Experts of a small language model: 11 layers, 4609 steps.
Below are experts of layer 7 (counted from 0) of a mixture-of-experts language model. Rows are named router (the router's row for the expert), gate (a neuron's input weights, with its number), up (a neuron's input weights, with its number) and show model dimensions 64-95. Each number is 50 + 12 x the weight over its row's rms, rounded and kept within 0 to 99.
Before each expert's rows: "mostly gets" lists some tokens that are sent to it at least half of the time. This comes from a sample of Wikipedia text that the model never trained on.

# expert 1
mostly gets: " who", " been", " would", " they", " are", " was"
router:50 45 53 28 49 53 48 57 40 63 56 52 48 42 46 47 49 66 60 58 53 47 59 40 61 54 64 62 40 41 41 50
gate0:45 64 46 63 68 57 42 47 54 58 28 44 59 57 57 44 29 32 53 48 47 41 59 67 51 57 46 41 51 30 48 45
up0:25 37 59 69 49 54 54 58 47 52 34 62 57 41 73 53 32 58 22 51 59 59 51 30 59 69 29 59 45 64 37 36
gate1:73 44 53 64 69 45 42 45 51 43 43 32 49 55 44 44 51 55 39 55 50 40 58 56 50 68 58 46 49 45 71 37
up1:35 63 53 33 36 47 56 43 58 51 48 53 64 51 64 55 56 48 51 54 72 54 40 65 43 31 39 53 43 47 51 39
gate2:40 33 64 36 71 40 62 27 54 43 45 74 40 49 53 42 35 60 31 62 39 54 44 44 44 81 62 58 45 46 50 48
up2:44 61 49 41 46 48 69 63 57 43 54 65 57 61 57 62 32 52 57 46 56 63 47 56 47 44 50 57 50 58 45 54
gate3:19 32 47 51 62 67 54 65 34 42 59 47 53 46 35 47 63 33 61 41 38 46 34 41 79 49 51 60 66 57 63 54
up3:34 54 47 65 79 66 42 59 62 56 52 40 52 67 40 49 42 49 41 87 56 51 30 59 29 49 42 71 48 49 62 34
gate4:52 52 47 47 74 59 51 62 36 45 35 46 54 37 68 33 46 50 18 46 42 55 50 45 75 56 45 41 41 43 53 67
up4:49 60 66 59 39 57 41 56 56 41 44 52 57 59 48 42 56 53 53 38 63 62 56 67 52 71 47 37 65 46 62 39
gate5:49 51 45 29 61 52 26 64 71 61 46 60 49 53 42 50 15 43 53 42 60 37 29 34 42 33 36 49 47 50 41 60
up5:49 65 61 44 39 65 49 69 54 48 68 53 52 43 41 36 63 46 56 46 37 50 53 48 34 65 38 59 48 42 56 58
gate6:47 52 43 52 42 44 59 73 36 41 42 24 47 49 52 52 40 48 41 54 39 43 43 46 59 44 37 42 61 60 49 45
up6:40 53 58 55 53 28 40 58 51 57 46 35 52 51 50 66 62 50 49 37 54 61 52 48 37 45 52 48 38 49 48 73
gate7:46 66 42 40 38 48 41 60 56 49 25 56 44 33 31 44 52 76 51 29 63 35 75 36 53 25 64 44 59 59 71 62
up7:42 38 58 37 53 36 26 30 54 38 44 58 43 45 42 59 45 66 55 49 53 71 65 59 46 41 48 53 55 42 42 63
gate8:43 65 52 49 56 49 68 52 29 44 29 59 40 46 44 49 73 56 58 52 55 84 55 48 41 68 37 43 59 63 64 28
up8:23 55 41 41 47 27 55 59 56 55 37 61 33 41 61 52 53 46 58 45 61 78 42 45 40 44 52 47 41 68 39 39
gate9:62 57 64 71 64 37 48 41 52 60 49 43 48 52 42 33 50 36 42 30 59 47 46 24 57 52 55 56 52 50 48 56
up9:38 52 60 45 54 48 55 67 47 55 41 29 53 50 60 43 55 48 82 53 44 49 37 50 57 47 39 48 49 42 65 68
gate10:43 42 41 80 72 60 54 53 66 57 60 41 35 64 40 45 27 51 23 57 54 63 59 40 71 56 49 50 48 28 67 60
up10:51 44 35 55 51 44 58 39 33 54 31 61 47 54 48 32 41 40 26 50 47 36 47 46 66 68 39 53 41 72 50 55
gate11:53 62 50 58 55 69 30 55 44 55 51 45 39 32 41 69 50 69 45 38 36 66 37 52 42 58 54 53 65 50 45 60
up11:44 06 21 50 46 45 48 55 59 54 63 59 60 68 40 59 51 49 50 71 57 55 36 55 58 58 40 40 42 51 51 28
gate12:46 38 46 35 46 53 47 60 36 55 46 49 79 31 48 56 55 29 57 38 78 58 56 40 49 46 65 53 59 28 63 44
up12:42 46 62 41 50 38 37 34 46 44 42 63 51 56 68 36 59 20 44 33 63 81 52 44 54 34 47 40 57 47 52 42
gate13:46 47 68 41 30 51 56 66 39 58 30 53 71 49 61 52 34 74 54 27 40 52 52 81 55 59 54 56 45 48 76 60
up13:34 59 39 49 53 14 50 51 57 52 57 74 63 67 17 44 64 67 69 66 49 30 63 53 62 83 51 55 55 54 47 58
gate14:34 41 53 43 57 75 45 61 49 62 62 35 53 43 28 61 63 49 53 51 50 67 52 60 34 43 47 63 62 49 58 33
up14:57 42 44 29 59 67 47 59 38 54 73 67 61 74 55 16 48 26 44 73 42 59 52 52 44 76 46 58 50 46 49 32
gate15:76 58 28 32 24 71 37 54 53 33 38 57 28 35 50 49 28 57 49 50 47 27 71 49 43 50 55 73 53 40 44 42
up15:69 53 42 34 39 59 43 59 45 43 45 54 42 57 51 31 69 57 55 51 77 52 43 51 47 30 50 56 57 44 49 59

# expert 4
mostly gets: " years", " when", " him", " time", " there", " made"
router:54 70 58 54 75 59 47 48 45 52 54 45 65 42 37 62 49 47 52 41 57 59 46 64 60 62 38 55 16 47 52 57
gate0:49 58 44 60 47 52 48 59 36 43 52 54 46 39 48 38 66 63 52 52 56 66 47 60 28 51 53 16 57 43 61 34
up0:35 51 61 52 48 37 59 68 49 57 51 72 61 43 45 59 46 59 71 37 42 71 67 66 44 55 44 53 51 56 67 43
gate1:39 46 65 43 50 61 63 54 56 44 60 54 46 57 38 61 45 44 64 56 54 80 44 58 53 68 64 56 42 36 49 60
up1:59 48 72 44 69 33 38 65 35 38 52 50 47 75 68 62 51 51 59 35 51 69 56 44 50 49 49 28 52 29 66 40
gate2:49 43 65 38 46 41 31 61 40 58 19 47 49 56 37 42 64 70 47 50 63 50 34 61 35 40 24 44 23 68 52 47
up2:49 53 70 37 83 42 55 48 51 50 41 49 57 63 38 62 54 53 58 56 75 41 47 35 53 37 65 59 43 45 22 56
gate3:53 53 43 41 25 55 53 61 46 35 47 53 55 41 45 39 49 40 50 64 60 56 28 49 28 54 41 78 67 63 57 59
up3:41 47 47 54 63 58 54 38 45 49 64 34 39 52 51 43 49 26 58 46 67 23 31 37 65 39 44 55 55 44 58 56
gate4:76 38 35 59 57 60 20 65 37 51 17 50 21 20 31 45 68 60 75 30 63 36 32 63 52 34 55 63 34 65 48 73
up4:50 50 41 53 43 36 35 36 35 47 55 45 48 28 57 44 56 51 39 58 46 49 57 33 56 45 59 45 37 66 59 52
gate5:49 43 37 59 59 39 55 63 52 51 37 50 56 55 36 63 60 49 60 76 56 39 52 51 31 41 52 64 54 60 37 72
up5:22 47 42 36 57 65 52 73 53 61 56 61 53 34 59 67 64 35 68 48 53 59 56 36 55 66 48 61 55 40 43 47
gate6:31 51 53 48 70 45 50 65 48 56 74 59 29 36 53 54 21 56 42 41 39 66 43 79 50 45 63 34 57 43 74 63
up6:67 48 68 36 41 47 77 47 59 48 34 59 64 42 46 50 57 23 49 66 61 52 35 43 67 65 55 38 45 59 51 26
gate7:55 52 58 54 52 48 65 57 34 48 21 50 43 45 47 76 53 51 53 46 45 62 51 50 40 33 54 26 37 29 50 42
up7:67 39 37 62 61 37 30 68 55 53 42 36 55 23 33 53 54 43 41 55 67 60 40 59 43 28 37 50 39 73 70 43
gate8:28 48 58 43 51 50 52 54 44 48 39 40 35 56 68 57 58 56 69 67 66 55 33 70 45 38 57 35 48 51 68 57
up8:07 38 48 55 61 64 70 51 45 57 29 40 50 48 51 40 45 58 47 44 58 45 34 63 56 26 48 82 38 62 63 62
gate9:46 34 44 40 20 44 52 52 38 44 51 69 73 48 34 35 62 53 68 29 55 52 38 64 45 51 47 59 41 44 47 32
up9:66 38 47 54 45 48 69 35 51 50 60 60 69 68 29 42 23 46 72 50 30 63 62 62 56 58 40 48 37 35 46 73
gate10:75 51 51 48 25 87 53 76 48 49 42 51 56 49 58 73 55 32 18 48 39 41 58 59 49 63 56 74 71 37 70 60
up10:51 63 55 38 73 46 19 61 66 50 55 48 37 65 49 35 60 45 49 52 62 45 38 80 35 40 31 57 63 57 47 69
gate11:42 28 45 52 37 43 42 40 74 38 60 38 42 15 66 42 32 61 80 42 31 71 39 56 43 62 28 33 56 54 41 50
up11:73 65 88 32 47 33 55 44 57 45 72 38 66 64 44 50 42 40 47 41 39 70 40 73 60 33 41 35 50 60 45 52
gate12:58 67 68 56 43 64 47 45 41 54 48 55 60 50 42 28 43 56 59 65 18 67 58 28 75 65 47 39 45 42 52 52
up12:42 50 38 43 40 63 38 64 37 35 46 39 47 56 55 01 49 81 58 73 35 49 45 60 66 51 28 56 54 43 44 64
gate13:63 47 58 62 57 48 33 75 40 57 59 41 37 56 43 52 52 39 55 57 55 41 29 42 66 21 28 43 30 53 62 62
up13:49 52 29 50 38 53 30 45 46 55 64 40 30 60 51 29 55 51 61 57 58 56 53 47 53 61 57 59 30 28 63 69
gate14:56 34 48 58 24 62 41 61 63 45 52 33 35 37 31 37 65 54 71 49 60 47 54 55 49 62 38 54 46 42 31 68
up14:64 51 45 37 53 38 45 37 56 58 58 50 51 55 34 28 27 34 54 53 40 51 58 62 56 63 39 36 39 47 59 53
gate15:71 40 58 57 50 33 43 59 47 48 34 43 52 34 39 70 45 56 68 68 57 41 56 57 55 50 24 41 47 66 31 42
up15:51 51 39 50 69 40 49 46 58 55 29 37 30 49 83 52 37 52 54 53 62 26 55 48 65 54 62 45 44 74 56 37

# expert 0
mostly gets: "°", "′", " km", " ·", " number", " mi"
router:32 34 57 53 33 63 58 69 29 53 63 46 36 53 61 44 67 47 50 33 49 44 61 60 75 58 38 72 33 68 55 53
gate0:34 27 29 55 46 48 38 52 46 43 67 56 42 62 62 65 63 51 61 50 67 46 41 52 35 79 56 58 46 56 42 52
up0:54 54 36 46 44 37 13 47 66 36 35 36 39 48 72 76 48 36 38 41 43 60 47 55 37 33 43 51 40 49 50 59
gate1:54 34 68 61 33 44 51 51 57 51 46 51 57 60 52 72 23 34 62 26 42 59 65 39 38 38 49 63 23 50 67 69
up1:69 37 45 26 67 30 54 41 50 45 61 54 66 58 60 46 54 36 59 39 54 38 32 41 49 60 59 52 61 77 46 33
gate2:46 43 35 52 68 69 38 49 33 53 47 37 38 52 38 67 45 53 43 66 48 24 69 65 37 28 65 58 54 45 28 59
up2:56 54 51 68 42 31 41 51 71 45 49 51 67 53 74 51 25 54 27 59 71 62 71 57 31 55 59 44 76 44 44 49
gate3:36 36 33 38 60 44 67 58 38 40 30 60 87 55 51 54 57 42 53 52 53 38 40 54 65 57 37 65 59 53 53 47
up3:62 68 42 25 52 36 53 51 56 42 53 42 54 55 67 28 57 62 53 38 57 56 36 35 37 51 67 39 55 37 46 52
gate4:53 38 47 69 45 46 55 50 47 49 35 64 51 61 65 46 56 53 58 54 32 50 53 42 55 54 53 67 32 56 46 49
up4:56 38 63 34 53 45 42 60 47 71 64 52 31 31 56 34 41 55 57 55 50 54 41 66 46 49 32 54 73 69 47 56
gate5:22 58 36 66 60 70 54 46 49 35 53 35 23 43 57 62 50 50 55 46 42 40 43 56 74 51 43 43 67 70 48 59
up5:42 56 51 51 41 45 40 39 27 51 55 39 58 76 45 43 61 52 31 31 69 34 60 42 41 46 62 47 42 68 32 46
gate6:50 68 51 47 53 46 67 77 56 50 70 39 46 47 46 37 32 59 65 28 33 54 70 55 59 60 51 44 58 35 70 43
up6:65 61 31 48 51 56 32 51 33 55 41 56 35 45 39 34 48 56 39 69 60 47 57 45 37 60 73 40 37 65 44 52
gate7:44 54 48 59 49 51 31 49 54 47 55 41 40 60 50 53 40 45 43 55 50 45 40 48 68 37 71 53 59 38 41 50
up7:50 50 34 62 50 63 33 51 58 71 31 76 32 39 62 69 55 61 55 49 70 50 51 27 37 45 47 54 49 20 40 42
gate8:43 59 51 43 44 51 56 65 37 51 79 24 79 48 50 65 60 26 54 46 33 43 32 47 43 30 59 60 36 35 32 51
up8:66 49 57 36 32 35 40 45 63 28 58 50 50 46 43 42 47 47 44 63 62 47 64 39 61 59 66 30 65 57 45 42
gate9:33 55 50 53 47 49 59 39 51 34 49 64 55 54 46 44 50 49 43 51 30 33 49 75 56 47 38 50 63 58 85 28
up9:57 42 54 39 54 27 58 70 51 61 39 50 51 66 47 41 39 33 56 27 45 45 48 64 37 40 41 55 66 68 62 26
gate10:30 43 45 49 40 53 58 55 50 44 38 64 46 57 55 65 56 62 30 42 53 54 44 65 41 17 53 42 71 60 59 46
up10:45 55 66 33 54 44 50 59 44 49 46 36 33 47 31 38 54 50 55 46 63 56 68 36 46 53 66 59 54 22 46 53
gate11:38 49 58 67 71 59 68 69 60 31 54 41 48 46 24 41 60 36 44 51 37 48 63 42 69 69 59 48 79 52 47 48
up11:64 48 51 62 51 56 52 34 53 43 56 73 70 58 59 38 42 43 31 35 34 79 40 58 37 66 52 41 38 76 43 57
gate12:54 43 51 31 63 52 48 44 36 51 58 45 51 40 59 43 51 40 57 53 65 45 58 49 53 69 57 57 53 20 67 70
up12:60 52 23 48 64 57 41 61 63 54 48 59 38 59 55 75 69 53 29 47 50 43 70 64 27 58 42 26 63 60 54 28
gate13:57 54 53 58 61 56 43 70 40 61 78 45 47 44 54 50 41 51 57 47 57 39 50 50 59 57 44 55 53 44 31 50
up13:52 53 58 42 43 39 37 37 68 45 33 42 68 56 48 35 56 30 53 32 62 59 67 49 64 44 67 48 41 43 38 46
gate14:40 45 67 62 41 58 43 51 44 47 51 68 50 71 42 33 64 24 51 52 39 35 49 39 56 68 30 38 42 63 39 59
up14:58 36 51 62 62 48 73 34 61 40 38 46 50 44 56 67 52 38 40 55 60 36 41 49 65 50 48 39 72 40 50 44
gate15:39 29 56 51 58 63 52 58 32 47 61 48 35 66 49 47 47 55 39 18 47 42 43 46 57 60 40 30 33 68 54 67
up15:57 60 41 44 40 57 30 66 36 47 39 62 44 32 38 42 30 59 64 26 40 65 50 60 41 39 56 50 56 47 52 51